{
  "d_expert": 48,
  "batch_tokens": 65536,
  "max_seq_len": 768,
  "max_steps": 6083
}
Below are experts of layer 3 (counted from 0) of a mixture-of-experts language model. Rows are named router (the router's row for the expert) and show model dimensions 0-127. Each number is 500 + 50 x the weight over its row's rms, rounded and kept within 0 to 999. Numbers have three digits each.
After each expert's rows: a language model's description of what the expert responds to. This comes from a sample of Wikipedia text that the model never trained on.

# expert 16
router:394512518522478501462537624496474516530475492518550468418521452492330582489419550462579504530503462516517497459406473509556477473484516489470634461514479512498580614528523472441518537456494470522569474501486513449428496569516490487490468555515477567456377466544521525551453539531541552433512527466538508423609514449486468539464423488560547466402448480476559464397567514473473440502573
It responds to: Pipe at the start of table rows, dash starting list items, and heading or infobox words such as Succeed, Born, Genus; also "the" in prose.

# expert 12
router:472522495542435534457544522467584420501392460524564467459411474512472540422457513512498591507519494504570514467537428512543462476527524396451546469441482478483577545591467471451533567428526493516443372453477529489510507597555513488439566546505427542457427430496535522560481579550516576533535505442526505462514498470304461544485453478544473463485483474431508488491492563388494472507574
It responds to: Short consonant pieces like h, k, ch, ph inside names and words, e.g. Paris-h, eight-h, Edit-h, amor-ph-ous, Nasda-q.

# expert 20
router:472534471572458518475502594505527510626508473635529448435423460492505489424459535537533568563515496521489463494343513602526497484474517467463534491426485522471620507509561459509553584501380512514572519493413502459469575492509466520458457532492468633482484469519532548496459495511558505444541537426536488462503494480486477551437467492564552489504353453478615518474535509465513432523534
It responds to: Newlines, mostly the second of a paragraph break, plus sentence-final periods and table separator rows before new sections or tables.

# expert 2
router:505492521508438526398549515471526492532479440567580392481542443569486562419455563410567502550505451520543393493480429553549459494482566525403570442515433520485478585518491408484550493449453453551533395475486520457504479511566408575460587543530447521427449454538563525543515483553581601470594556454567501485561547477509448544486452435527474487470494452523470497494483543461435445468532
It responds to: Pieces inside personal and place names, plus table pipes and parentheses in cast lists and league tables, e.g. Rammohan, Edelman, Charlton Athletic.

# expert 11
router:421539554520474521495539545458551483570505497578494485480459468550481516492482478496542549531531461575547414417417467541576446452545561510451545490437455532448554581527514482472543576488502436598520407463474507470446493509551463529419461570524484544466449492502526560495465512523522513509564530479597501455633548427497446563448468465502605512459421575485606372436512548471391437517535
It responds to: Opening word pieces such as pro, con, de, En, Win, Los, e.g. "pro|tect", "Self-pro|pelled"; also zeros and nines in years.

# expert 61
router:447551626547400483420515514429501449506481495547561478455416464532444522411381519513563499601513505512569510423429524555530473453583519404473534433494487517468495507523473434481536566475467484529536509495518520447410558534539430528471514580520469553494494474516536559525477500495451538454548526577513423477584651450489480560435471427454518464517434466457545469475453544426443525404536
It responds to: Verbs and verb stems in general explanatory prose, such as release, create, detect, find, produced, plus some commas and digits.

# expert 7
router:447478463536451548438554557463441454536509409590578415464578475605516518510444573521523576477509460566551469515457476580513448449509587493426512429436470569482510476541516463398545574472482516497460479464428583442450521472548426517499437484513460529488449455508587491526488628525518502452488566558633492500515556453410425535474487470546481532432534494475499515540518588491401496491547
It responds to: Content nouns and verbs in sports and career prose, especially side after a league name, team, season, won, released, title.

# expert 48
router:393486527656449508452513472504599453561487489608507493494469438556454530378375511445567570499488515593511519484492463498527467479612511463473524459509494542448499547547467443454525536479495478543504547458469506449510554472574456512462454546504426534484401489483516505600488507560466591450528551495518490454499484498473452524485440507598601476445503466485541508480534633473373487528490
It responds to: Suffix pieces ending nouns and verbs, mostly plural s, also es, ers, ing, ed, ation, as in director-s, owner-s.

# expert 10
router:443575572578452498473499482402487466587497469541526504463501466499413510544485455468494550515544493473548451509514474485505440423573543489470489457461458608483598511553461469461559504500484406525560533426497564497522482566559457566498406466506449578493410503532554614599459545535491518485507582343489505433503549422496494549424434507558511480471448575527449486419561550506455489462567
It responds to: Second piece of a word or name just after its capital first letter, such as D-is-senting, D-ar-k, Sa-pi-enza; also short capitalized name starts like Su, Ben.

# expert 18
router:455590504553477533484545542449522375652520453540566449470500419571440506440543537515560591489526425504546457443493500517539423447476592446430509458430418508456549557571547440521542506468485461480503511433480514447506530500557417518481519479553410518487424454554557521611444509544470573445555524454487474445553576477444480586442427457533507484457479511488467501478498557463409489447479
It responds to: Isolated capital letters and symbols in acronyms, codes, chemical keys and math, e.g. CONMEB-O-L, RS-K, UH_{18}, INT.

# expert 3
router:458497530540455562474547576439475494534443421529544445473475456546448553443460568405557557532540450590529438473435510628532435449517528438447533431482483562483524514508502432473524535431467479514472414436397522382453485517539475514522488515517431515470487441529591512511417601539489508432506544490618474417601588464466458532468470434563491524462503477488518513497553548512396511483546
It responds to: Verbs and nouns in biographies and sports writing, often after he/she/was, e.g. played, season, team, won, released, served.

# expert 50
router:449499517510495489416528570502526478525507494525511428470430462525444579451510497491548497482506408497519481477492534467557463448515571411431518462473497519484553653485437494483525520464440542495499495491426509400503565533527494509422453534573435544465424466522525556555456564596522535400611533470559418448545587499431458610467479392530533460465479527502502470376471529453494462475610
It responds to: Hyphens, en dashes, list bullets, slashes and equals signs, as in brother-in-law, score ranges 81–83, list items, URLs.

# expert 41
router:473548546527465539469505525495455434596491403538592487452518381491484514481479585462546544557532490538507417431476453597526485404536524506449508475507491534490527514491472419473572533442498503528492479456495511476431511554580459498497459562611460581360452457549524521599375564529524552450517646494536479477560536496502466551465448436526493507452502498486526414457537561461481454436554
It responds to: Digits after the first in years, dates, scores and measurements, e.g. "19|8|8", "12|0", "1|2.54 metres".

# expert 14
router:464596489513459520498509527378553504568517481532478496439505458536480491490528506450583523512561451540532517520470401512537450452557488400432457496487470472398561506601561488500559536468493470507510401455542477478480517576532511538367513524549472534439449464497544558540476562571496548531564526377577510495578443447435473572438455482528504472443461580521508445425552537394430441437548
It responds to: Short consonant or syllable pieces right after an opening capital letter in foreign names and words, e.g. Ogbeide, Ognjen, Ogden, Outside.

# expert 60
router:405520555538433522477526529527564450528518494567529396487399452510447514414442542528582517594504477585555508500475448487529436470612527472476544440500431543404501550492505487430529537451558485527517471461424566409425525514557429536478515571519437558379475438544459526536470511527496506490552542498501462485586523503477435553430485496525559481477453460384585419454545545473425484484562
It responds to: Adjective-forming suffixes like ic, al, ical, ological, tic, as in isomorph-ic, artist-ic, geographic-al, plus of, and, digits.

# expert 57
router:464557537581374528432532484499471526536458503618565429505472443555474541403440543508503556543482514526517460492455498509538447468507493409456545462506451569428490555494467456473549561512475531516468469524506535411493553518609411463415525553626424567465479404539566500565489503510483571452509511536535373482615507493477509558415433488483460454480505467513519523487430563499438448509560
It responds to: Word endings and inner pieces, especially in Latin species names and chemical or enzyme names, e.g. -ta, -a, -yl, -ian.

# expert 40
router:465491626566445496448570535355558466514518513515547486440460467517538564474502469546519580605525479562592521481475457476560413427542534458451533434495469603452520561556462438457530539497460509457504350424496558422522645531528468518473518562502437527484505464457464491535435576549477520470541584503462447492489476464431501556448458500472546512444556535491505485486517534410459539495496
It responds to: Final or middle pieces that complete common words after a short stem, such as pack-age, propul-sion, mountain-ous, dissemin-ate.

# expert 21
router:483532550548430514419545544448514431546451474533599414441518425571455562462458497443513534552536450544528440450497524578554417460556558496429537444484408555465519556548498411487552517453468504553537462467485546427485488531608407574457506514533426490418490434524578526573461552538557573445567534464548502436578582487446458577456452441502513438453472477470517493514475537498421457475525
It responds to: Country and place names ending table cells (Hungary, Spain, USA), degree and minute symbols, and N/W letters in coordinates.

# expert 29
router:478512567531448543407538560444530463543481483513557444460494406575430593448453515430544542542535485522535410466476529566563434467557569469422581468468451551470539565545497427493535540452478503557545447449503541417450502524582425571465474531538429522446452446525564537575466524568572570446554575475560491421583569467439444593462463430504503470472463464467507491513532547518455463469559
It responds to: Line breaks, spaces and periods ending list items, infobox fields or table cells, plus date and birth-year digits.

# expert 22
router:403533489555398517483520577486470498569487370548514419469488483520492511495480533434559534520527489509506470522435510569535490476522500475415496465408486520483577542542607430517577599506370535555538494458447497468438499523497486524514426511482458574482415472541583594502492493540598495454541566413526500448501520470521462540479489445491622444503384464487626488494554524512509472499569
It responds to: Line breaks after section headings, table rows and paragraphs, plus infobox labels and link-list words like Website, Coordinates, also, Interactive map.

# expert 58
router:443502559540456507425551562444561446552459483525529441437506425556406604460450537429541538546538488524527412454476509560566435475530571467426569475451462553464544567560512442467533537406482499538524447450481548429431499514560423561471483533547412532459445458528571530551445498567538563456548589479570497442562574468436432601451463415513499468470463445480515474504532525508469454468544
It responds to: Lone spaces and capitalized first letters starting table cell values after a pipe or comma, such as M-icah, P-icayune, and wh in why or whilst.

# expert 24
router:493496569545446530422533565448523440544466464520534439469483431572425596465453522436554541553519475513543404466486468584572445464548575491429570451469435521481542573531473432478537525460459509535508424451525533410472518518586416578452522560546430500450448452510558534582461499558556583464544562477543477438570587470462438593445443444548525455455479465465508477494519567518442469456549
It responds to: Frequent function words, periods, digits and dates in running prose, like the, was, his, and surname endings such as Magru-der, Sni-der.

# expert 1
router:450488598543505540438520597505560477583494516532486404503445470675500536490494519498546489539496496531615492493454525533585476488590582420469520469514445482438461545595558472507520561481492545505576448483436570495509593498530385537503544508538456520422463479543539581588507474520549579429577497470585485449520567470427491563455440466535499489499499490439523470480571543479425470489521
It responds to: Commas, and, or, but, while joining list items or clauses in running prose, as in Asia and Africa, or Spanish, and French.

# expert 9
router:456531596546484510452520523479490489578462487514552435451475452564459518482473531498554523523546473498506457480457542566549388466507530430458540482405485636395562495561519443467549516475501527520559505454453508473415514565545408525468508531560463543470468468537514569529498592524559525372516621488558485470531496456429405549453475387530531453427496459449537450517453502499381481461564
It responds to: Punctuation inside stats tables and results lists, mainly pipe separators, slashes in win–loss records, em dashes, en dashes in scores.

# expert 36
router:438449532558442516466571459496474517494449498540570456491383437595500665464498521581532548534487426544506491539507426529555460453519613520472573478499408516490521577560584491456542524488523436514485442443456509478509577660531456513453502553504499507464445469502531569541462558533470495522582530483534456479497459515439460544398458490580516433500487506493519429481519554440481402427502
It responds to: Word-ending pieces in y, such as brewer-y, Hickor-y, Victor-y, -ly, -ry, -ty, plus words like be, than, some.

# expert 47
router:373544530545488520441539517478556460533400507512569471494490503596469571408514532495606541542519484496566485492476432523530471510471532538475493478511476509367576555477563424381521564451466537540547489438538508457472510509514475498514477483499456494467504453488526539533438463554536531497568524490530389492530477375510455533487495350539525479478497423462478515348536567500367502502494
It responds to: Prepositions such as to, of, in, for, by, with that follow a verb or noun in narrative, e.g. "defeat to", "due to".

# expert 63
router:454507578529439553457519554487503486554479486527525457453514427577383576479442557450509488540486541529531440458414518502578427435531526508429546438467524550461502552540423457484530579487447459572525504445557577435414553559551460570440539569501474597485485418543546553521448484527471575486551523482512421473576535405444440541421469411505562444472411449502494458509501573516454455506549
It responds to: Common verbs like hold, read, find, may, should, plus digits and short function words starting table cells or clauses.

# expert 25
router:428477556569462514464526544509556455544482479560529433440476407570457535473474575462575497522601508502503512374466517519555460473533520440470537437482516597435497605562568469490533526384435476537499481477440555487446531496525434542480483558588481554502478415569610538534415498528524498476544542487518460489548559470410434544480478466583522496507441452479540378421481541443435462508538
It responds to: Articles and determiners starting a noun phrase, mostly the, a, an, The, A, often sentence-initial, as in A Shanghai court.

# expert 4
router:468487618522448558431518584534567448518463463512583438465533444501467548473478665412522516531504456499557420465479463532498496486554588529468548468433473551487471544454477453458521529469430565501623466490526584465505523461573440540533510506495441564439448409588546547529471484539529604448575533486545472439555548509510498540492422441576517473460438401450536515514513533447454454492497
It responds to: Middle and final pieces of foreign personal and place names in lists and tables, such as Rajpal, Kharkiv, Saqib; also commas and time words like during, first.

# expert 31
router:372518486528488533444567540499580435511489375520504429493529481533430522459435598514584497548510485520498460479439445529625451443506503482436519461488462528423528537508464466475507546487499422526463501467495554464534497473525361510480526510519452567410396472580567520500466507518528627446535531514581463440553542463508445608458421469502569440423474500492510485417555494460465448446499
It responds to: Pipe separators between table cells, mostly after numbers, dates or parentheses, plus colons and semicolons in lists and infoboxes.

# expert 5
router:458450544538499506466532573485579473566499496522544449490392496635501579489464550546534498580504508568583455493439540517599472501661577393465496471519455508473512519604565469497509598484493539520562484499455571488469619508540364567480559506524408575488480485519526566555489482540548568467546519508563490487550561451474492557466468460516486498473485452504539493487531537403489490461519
It responds to: Commas, parentheses, quotes, and conjunctions like and, or, but that join list items, clauses or titles, e.g. "Gold and Silver".

# expert 35
router:428484589541477498463525491546535477507499436603496493489490450507465602482380517501646532552479538526496505416492456514502474458593484508489518469435507574499443486484516447421533529487504458537557552454431502501467576501563453525488414559499422518497430459522521557566408499582505513406555518484535428501486529475459429528503437477626611451473486524434512468492552666498475474510517
It responds to: Final pieces of words, mostly plural or possessive s, also -ers, -ed, -ing, -less, e.g. "passenger|s", "asses|s".

# expert 51
router:466532554539442547455523566424524433534464482502578417443479427565431579478449537463517533548547479540537403489450519577556436478533536424442567455460451537450555557535535458466552528448471521551522455436466545398394476526572422571471477523539457509448472452554553523521449541544558561464533585491546468447580632470448445567456461448529484510466452429446486495513512542515467445438538
It responds to: Adjectives and nouns after the or a in running prose, e.g. legal, public, local, national, war, election.

# expert 44
router:532612450552443582466530569421516440512397466488517456484532495555484545494471546525476502493603346596509508485449560518530469467486534460480556348434422487512559447523491492493537481458446521587499560451440533493475478528534469599472439599531503495429522479586537494506525505493592491452493472475504517473534554471474439487498487439506526477431458387416467484506486553425469481387506
It responds to: Capitalized words within institution, country and place names, e.g. National, University, United States, South, Natural Resources, Belgian.

# expert 6
router:414567533555436471486575518457526469538477438502561535460491426524453616525487540516526535515596516512565532450545542460512464448603595518465591474439472476486579494529402455506545509457406423524492561362491635474552567502543509501461439505469408522504454483554551583555453525555510579486506553467455472408484521464468537530470465491563557529438445510452543486509559540460477497514567
It responds to: Inner or closing word pieces following a capitalized start, as in Champ-ion, Sp-ook-y, Rad-ar, Mer-ma-id, Tren-ton.

# expert 17
router:500437556500470525452526506483533550531448487563457435474485459544449563497444501538507533541499505544534414457370487462611453485604543494450568487415546507395553537559494440472540543444460460608536529501505597386408603515565503569479461556470487537457515477566510539482466533551527462468538533399548471486514471433484451506456464500516565409501445464508624486494519570484452472516579
It responds to: First pieces of words just after a dash, quote, parenthesis or space, e.g. "e|.g.", "e|asy", "en|abled"; also digits in percentages and references.

# expert 8
router:457500514538450509477526568513576435525441413571484447482398472526453582432497556483567569517571508554577434488501423529535385481529587478458510444450461468472531543491544464430525544472510402611528402455423533480484467548569526522511494538522436538478429452520503515544474552527563520462510530468521439436528606480401447555489422458498508483528521464445602444501528588521424458559508
It responds to: Middle pieces of words and names, plus pronouns it/this/there and == headings, in album, game and sports lists, e.g. incursions, Time, Hollywood.

# expert 59
router:459500562530448525425545581454558435543476471533546444450472424564424594467447524431561541550541496505545424451481514563571445473540568470428572474467446539472555567551509428479541536433482486544533448455499543419451499526572431555451487545540440524463447447535557531545443523574549560446550579491572495438578597461438438601460457419523496456459455443474515486492523530500453465454555
It responds to: Standalone spaces and first tokens of cells in tables, election results and sports records, usually before digits; also CJK characters.

# expert 62
router:464502566543459517432548573453542448540460476534537463448490418572407575487449521450549535549542493519530403455458518570558440475552550474438570472454462543468546581545524429483542533419488492535517457448481530426433492511565419567445503527546438524459451448523575535557434516575564568452553576479569492435573606462445436588458460415536513444460457467464533481486536530506460449462558
It responds to: Lone space tokens and first letters after pipes or colons in table cells and infobox values, plus Thai script pieces.

# expert 28
router:392525539566504497443563496477585380487508496514518459510418482549447522435470519493511500528529481502514433456419374529597473466484549537453481440390479521469473478528474423508518560516494496531463500487503585457522613467547427472510508521535448547480359440556488542507518513522583564459501590522526397462541530507513469528476421475492597390457436470487511433372493508461465484470495
It responds to: Colons after infobox field labels such as Decided:, Created:, Date:, plus heading markers, colons in times, and some prepositions and verbs.

# expert 52
router:507574533550417563490545555397422512488380519515489453467517482553495521425496525520464526521578374583551476499505544572505470449522476436473536364448470536506551480517562484480558517489478491540492500429528558440372505549536500581494456526543494509466549484572552496479485593512588492451549495519514478465548604434436468483495461453532507501507396441451451525548504569433451464372501
It responds to: Ordinary content nouns after an article, covering government, military, sports, and transport words such as team, government, train, relegation, career.

# expert 53
router:481509568548437530427549579464533461555461485533560433441500419584427583476458541445545543555540495520538402462480491553560443477527552468424581465476435537464530553549510430495546522424471516548581433446510546407453485510577410547462515538549424522462457442533566525549451500560567572469552569462552494423573555461446450583469453426515485477475444413466513478516524538503461451468547
It responds to: Tokens following of, the or a table bar, e.g. "member of the European", "Colombian footballer", Cyrillic name initials; also table row ends.

# expert 32
router:434471564528462527459549552458555453581487478536530437432463412522479528442408519459528550511613496508522420448476526567545436490527634484445615454479478504499500589524508428465559532437503513585517438472529582374457536498531460553442503555541448517457475462503519533500406525550545531462538593487544477472567563506476443583395463479519479537470440482468558462472470546489445513404508
It responds to: The first digit of numbers, mostly 1 starting days, years and table counts, e.g. October 15, 14th century, 1979.

# expert 34
router:473506520512462525465535506478512504577494488554504475447471342513498513492425555496506604508575483519531396475425517524540480482554533500430571474486488487495513558590503378419549522428438451574501436480495621457483530479550490536495504636573443525474486467528497524516406525519512516497564592471531463464550592512469482584404461468514553446439417481454524418462507550441497501405518
It responds to: Single digits in numbers, especially the first digit of years after "mid-" or in dates, scores and table figures, such as 1940s, May 4.

# expert 27
router:459466532524378548439505563468494490553473422574557446435497449514417499451463608484475501555536486524535460445377556508520407484491566415426525423458422505469550513523528373470528515466497560508497502436502514465508592528527386517538428516508465511529459496523495533549474495549595515488564580473507449417568524459475424582459469473498454449472397452406488474480502565509464441508550
It responds to: Section heading markers (==, ===), table divider rows, line breaks, sentence-final periods and cell pipes, plus copulas like is, are, were.

# expert 30
router:335507532506471555454532545480562447511490403511513426500494488533436533480471566486598542597507495510524495511461459544616398442525514430429514446494435570428531558496455473484504523451509444547484533446442525481509480531529410544474530506528442567429418486564604519517405535523499583458510505503566471375545545474492441634455430475525546501463486501468518482440551511478474448476514
It responds to: Pipe separators between table cells, plus semicolons, colons and close-parenthesis punctuation in lists and infoboxes.

# expert 56
router:473494551568440541411537519457458483505432462549567452499451460579476580473463509420566538529536490551520440493494472530544423500564522459427557468483431573442527595510532420485554515497476581529494422490526529383453535584577447530415560536577441506441468437517537512561497533551529596455536562500551488411627505472456460567423433501497494451470529439481559467515476547509441436511542
It responds to: Final pieces of long words and Latin taxon names, plus trailing digits, e.g. Actinopterygii, enormous, bilingual, Kalamazoo.

# expert 13
router:545584481554439540436514523379479439524418423476588515434482486525423537482402531470508564515585397525589487415489483528520518476505557497496572473443410516534622490556542515424516524429486539561450469463402511539587508509525479620468528534597468478467504470572537538514490439514525522481477486417535470466532580468484436502494492474513477437480500387482492471471459502446481489394553
It responds to: Capitalized first pieces of proper names, often Japanese, Chinese or place names, as in Yoshi(da), Shan(xi), Os(aka), St, New.

# expert 33
router:475538578499468539468530516481509451523493478531517500409495397545489550507439565488512603517540508525545457430471507510557475478565535512433548493508492510472512510509529397458552513470349463523521441497502570458467527493574481544520516642549417497482510445544487528531413472544568520500571601472524425434538641493437499608432463430497536439505462454439483447454510576407494428447511
It responds to: Individual digits in numbers, coordinates, scores and table cells, especially the first digit after a degree or minute sign.

# expert 23
router:444543566550435528465502522418447475550436416477493458410487500514456517477502466564512529534581492515548502460461432511564393434515527498456483450483500577498496585520468459428564500463463433544601470446491528517504487543549491541492440520601484482506454465482550568579356537591445526486578555426529507525457495461457510550418414506522488454479518604474539476413570595389480463507534
It responds to: Pieces continuing a capitalized name or word after its first letter, e.g. F|ive, Ke|te|van, W|ise|man, K|ing.

# expert 55
router:454514555533445529426538578444521443537464486537554437435494425591437582470469524437556542570543511524541404451463502557579425502533568473433587475459457545440540581554509445474543536434480480537504404445488554416458505535577428547460512532540453525440450454537543514561430497543538561461549580498558491443599566467463440601465462433539532470466462477457521476492525543519444449463544
It responds to: Digits inside coordinates and years, seconds marks in coordinates, and the after of or at in titles and names.

# expert 37
router:452494500540489530452535478470566457583479461615468482497520447512443522407392508438554616527500507519541500450504422509549484451635475528462490490394470531471455510505544466486543522411498479516536465492462494492537532499569462564482453579501468497483379505484504550594486484606550516491609535439542473490510488470414393562496432525611547459492497558494502478449589620461476484505532
It responds to: Short word-final pieces, mostly plural or verb s, also t, y, f, as in driver-s, 1980-s, get-s, Ain'-t.

# expert 15
router:476531528547463552494493527385498463601451473533505482431504451536470481500478435475550531520546479541545428509504484508556392434515511459444486469474499483390563505565510465478542534461500486531485444404511531470512497640542497554411494506524490529433407492505554578527502510560507568518521583409563533475546482457434463549441399546496470495438487601536505436435607556417421466463608
It responds to: Short letter pieces inside proper names, usually right after a capital first letter, e.g. Co-u-gar, T-en-nessee, Lo-o-y.

# expert 49
router:456489566525440528443558615475539409552457473549514423445479426565438573478467572461543514537555473542569427433498501561553436453530559528438599465424457523445465554553518436496526530419504466521559451430494523460421502509584421548440491533553473539446468432539551567518425504552543520458563520516570497419573558455480465582484460425540534473460419488464507453517496548467446440455521
It responds to: Line breaks, hyphens and pipes beginning list items or table rows, plus the piece stitute in substitutes or instituted, and institutional nouns.

# expert 26
router:415507537548499522450547519447572346512492471486480480499458468579410523481447490482523505542524460535517477476483429540595463495494531523459492473465489510478496532550488424490521536492433447496525503485483594439518567457527425479492502504534408576474356444543503570520522472535556530483533566520524470415542593477480493544447445426482585399426386535455601402393550509466469499443513
It responds to: Colons after infobox field labels such as Department:, MPS:, Key people:, plus periods, closing == heading marks and table pipes.

# expert 43
router:473482566533455527423534552433539461548460467541528428431495406582407581464462518425537525546516500527537401460453489549572442488513551471419562474464473550473559563546488434487543527410464523543550407462483538401465513515569430539458530510534407525465453449524576525557466499563525578442569581470570493439596559473432431594458457459511501455464457454470526477494516528513456456486547
It responds to: Digits inside numbers, years and coordinates, blank table cells and spaces, plus modals like would, can, could and units km, kg.

# expert 0
router:486503535572452535418572591519515488554475432552568450495494461517483586463500585478537534541508457526517463483507465560515510455489540517435571455492403531503457553514440446452524542473401514546519462440481548466538552453597445549490515538527423552487452433527545531564493534542559606453594575523535421370531529480497488530482446447550478484375506396397574509505506530482465420523563
It responds to: Final word pieces of personal surnames and place names in lists and tables, such as Vasilev-ski, Birkh-off, Tren-ton, -ville, -sburg.

# expert 42
router:481501531557434500428562567449556452536443469540573429464498428576434608473453531436499557527545486501540465458466496548564432469577563501429589459453434565489537551532484433479545523465450488544520457437522545408510492557590398562471519563533429494449474447531583532562479495548530575461574553471550471427545561461422452584461443478494481447440471442478504511496523544511446446443566
It responds to: First words of multiword proper names for places and institutions, like New, South, United States, Red, Air, Street.

# expert 46
router:315565599530471481443537535500548500528447501513599503515505490558474569458479546503608543511536484474566491485478511557526470493499531533469525475487467534384532532508565404400547568471488526575573484460496495436510567516521460539447478513532465537473474466556515578515434461558527501493558522457495370500563490392498468528495491356519501493481495520468519494335521561485439489505520
It responds to: Prepositions following a noun or verb in prose, such as of, in, to, on, by, with, mostly before an article like the.

# expert 39
router:469517569544481503471518522467550407557451497514512472493511307579379532426405531522571513552513373495510434500484443514513386495516515438437563484402391545486512577543485465497509612422478507507531437480520524434505533488555488594503515517493478493486488488509515505493453503509508558501616598496575494427574591481486499546471490456519497493508496517494493480493488512485476375514551
It responds to: Bare space tokens, mostly in table cells or before numbers and years, also before some words; a few prefixes like con, anti, dis.

# expert 38
router:504596558510437567466569566361475494499466465492516448460476457558462593492495498439459525515567400575559414482479543565514449467553504428445539459423479588493554544512486480426546565477449470524631478449454519419436493514532456532460573519556473485472498448528580490491483504549599529441501548470588421487556616429476463530499481450525549493475456457455574509494529540511445482450550
It responds to: Opening pieces of ordinary lowercase words in running prose after articles or to, e.g. re, dis, con, divorcing, satirical, repaired.

# expert 45
router:469506523555453523462562506462526475551473493548543413472505502543448510437524587478523520532522452495498453460478541654545474442501491472468499492421457589433531553546530486391579536467529527512544514466453501465435542579563451509430474465586464525445411450526584588601341553546487548430511617417522504513530492438504415536479462449555505471482494520490493465515502529506447422542564
It responds to: Tokens right after numbers: units like m, km, kg, mm, ordinal suffixes like st, final digits, and hidden marks after coordinates.

# expert 54
router:464525565548443545431577585460487455533445471522537448448508436577452585468466542439537541571573482546547418461468504591562424471537526463444561461464440550474540547540522450486539536431448506551505460452512558420428476516569445580490504530532440559460478452544578521542431525536592564457551563495553484434594588472451434578456458413504514492483430443463505457485529534490454439461542
It responds to: Ordinary nouns and adjectives after the, a, of, such as public, local, government, president, effort, girl, launch.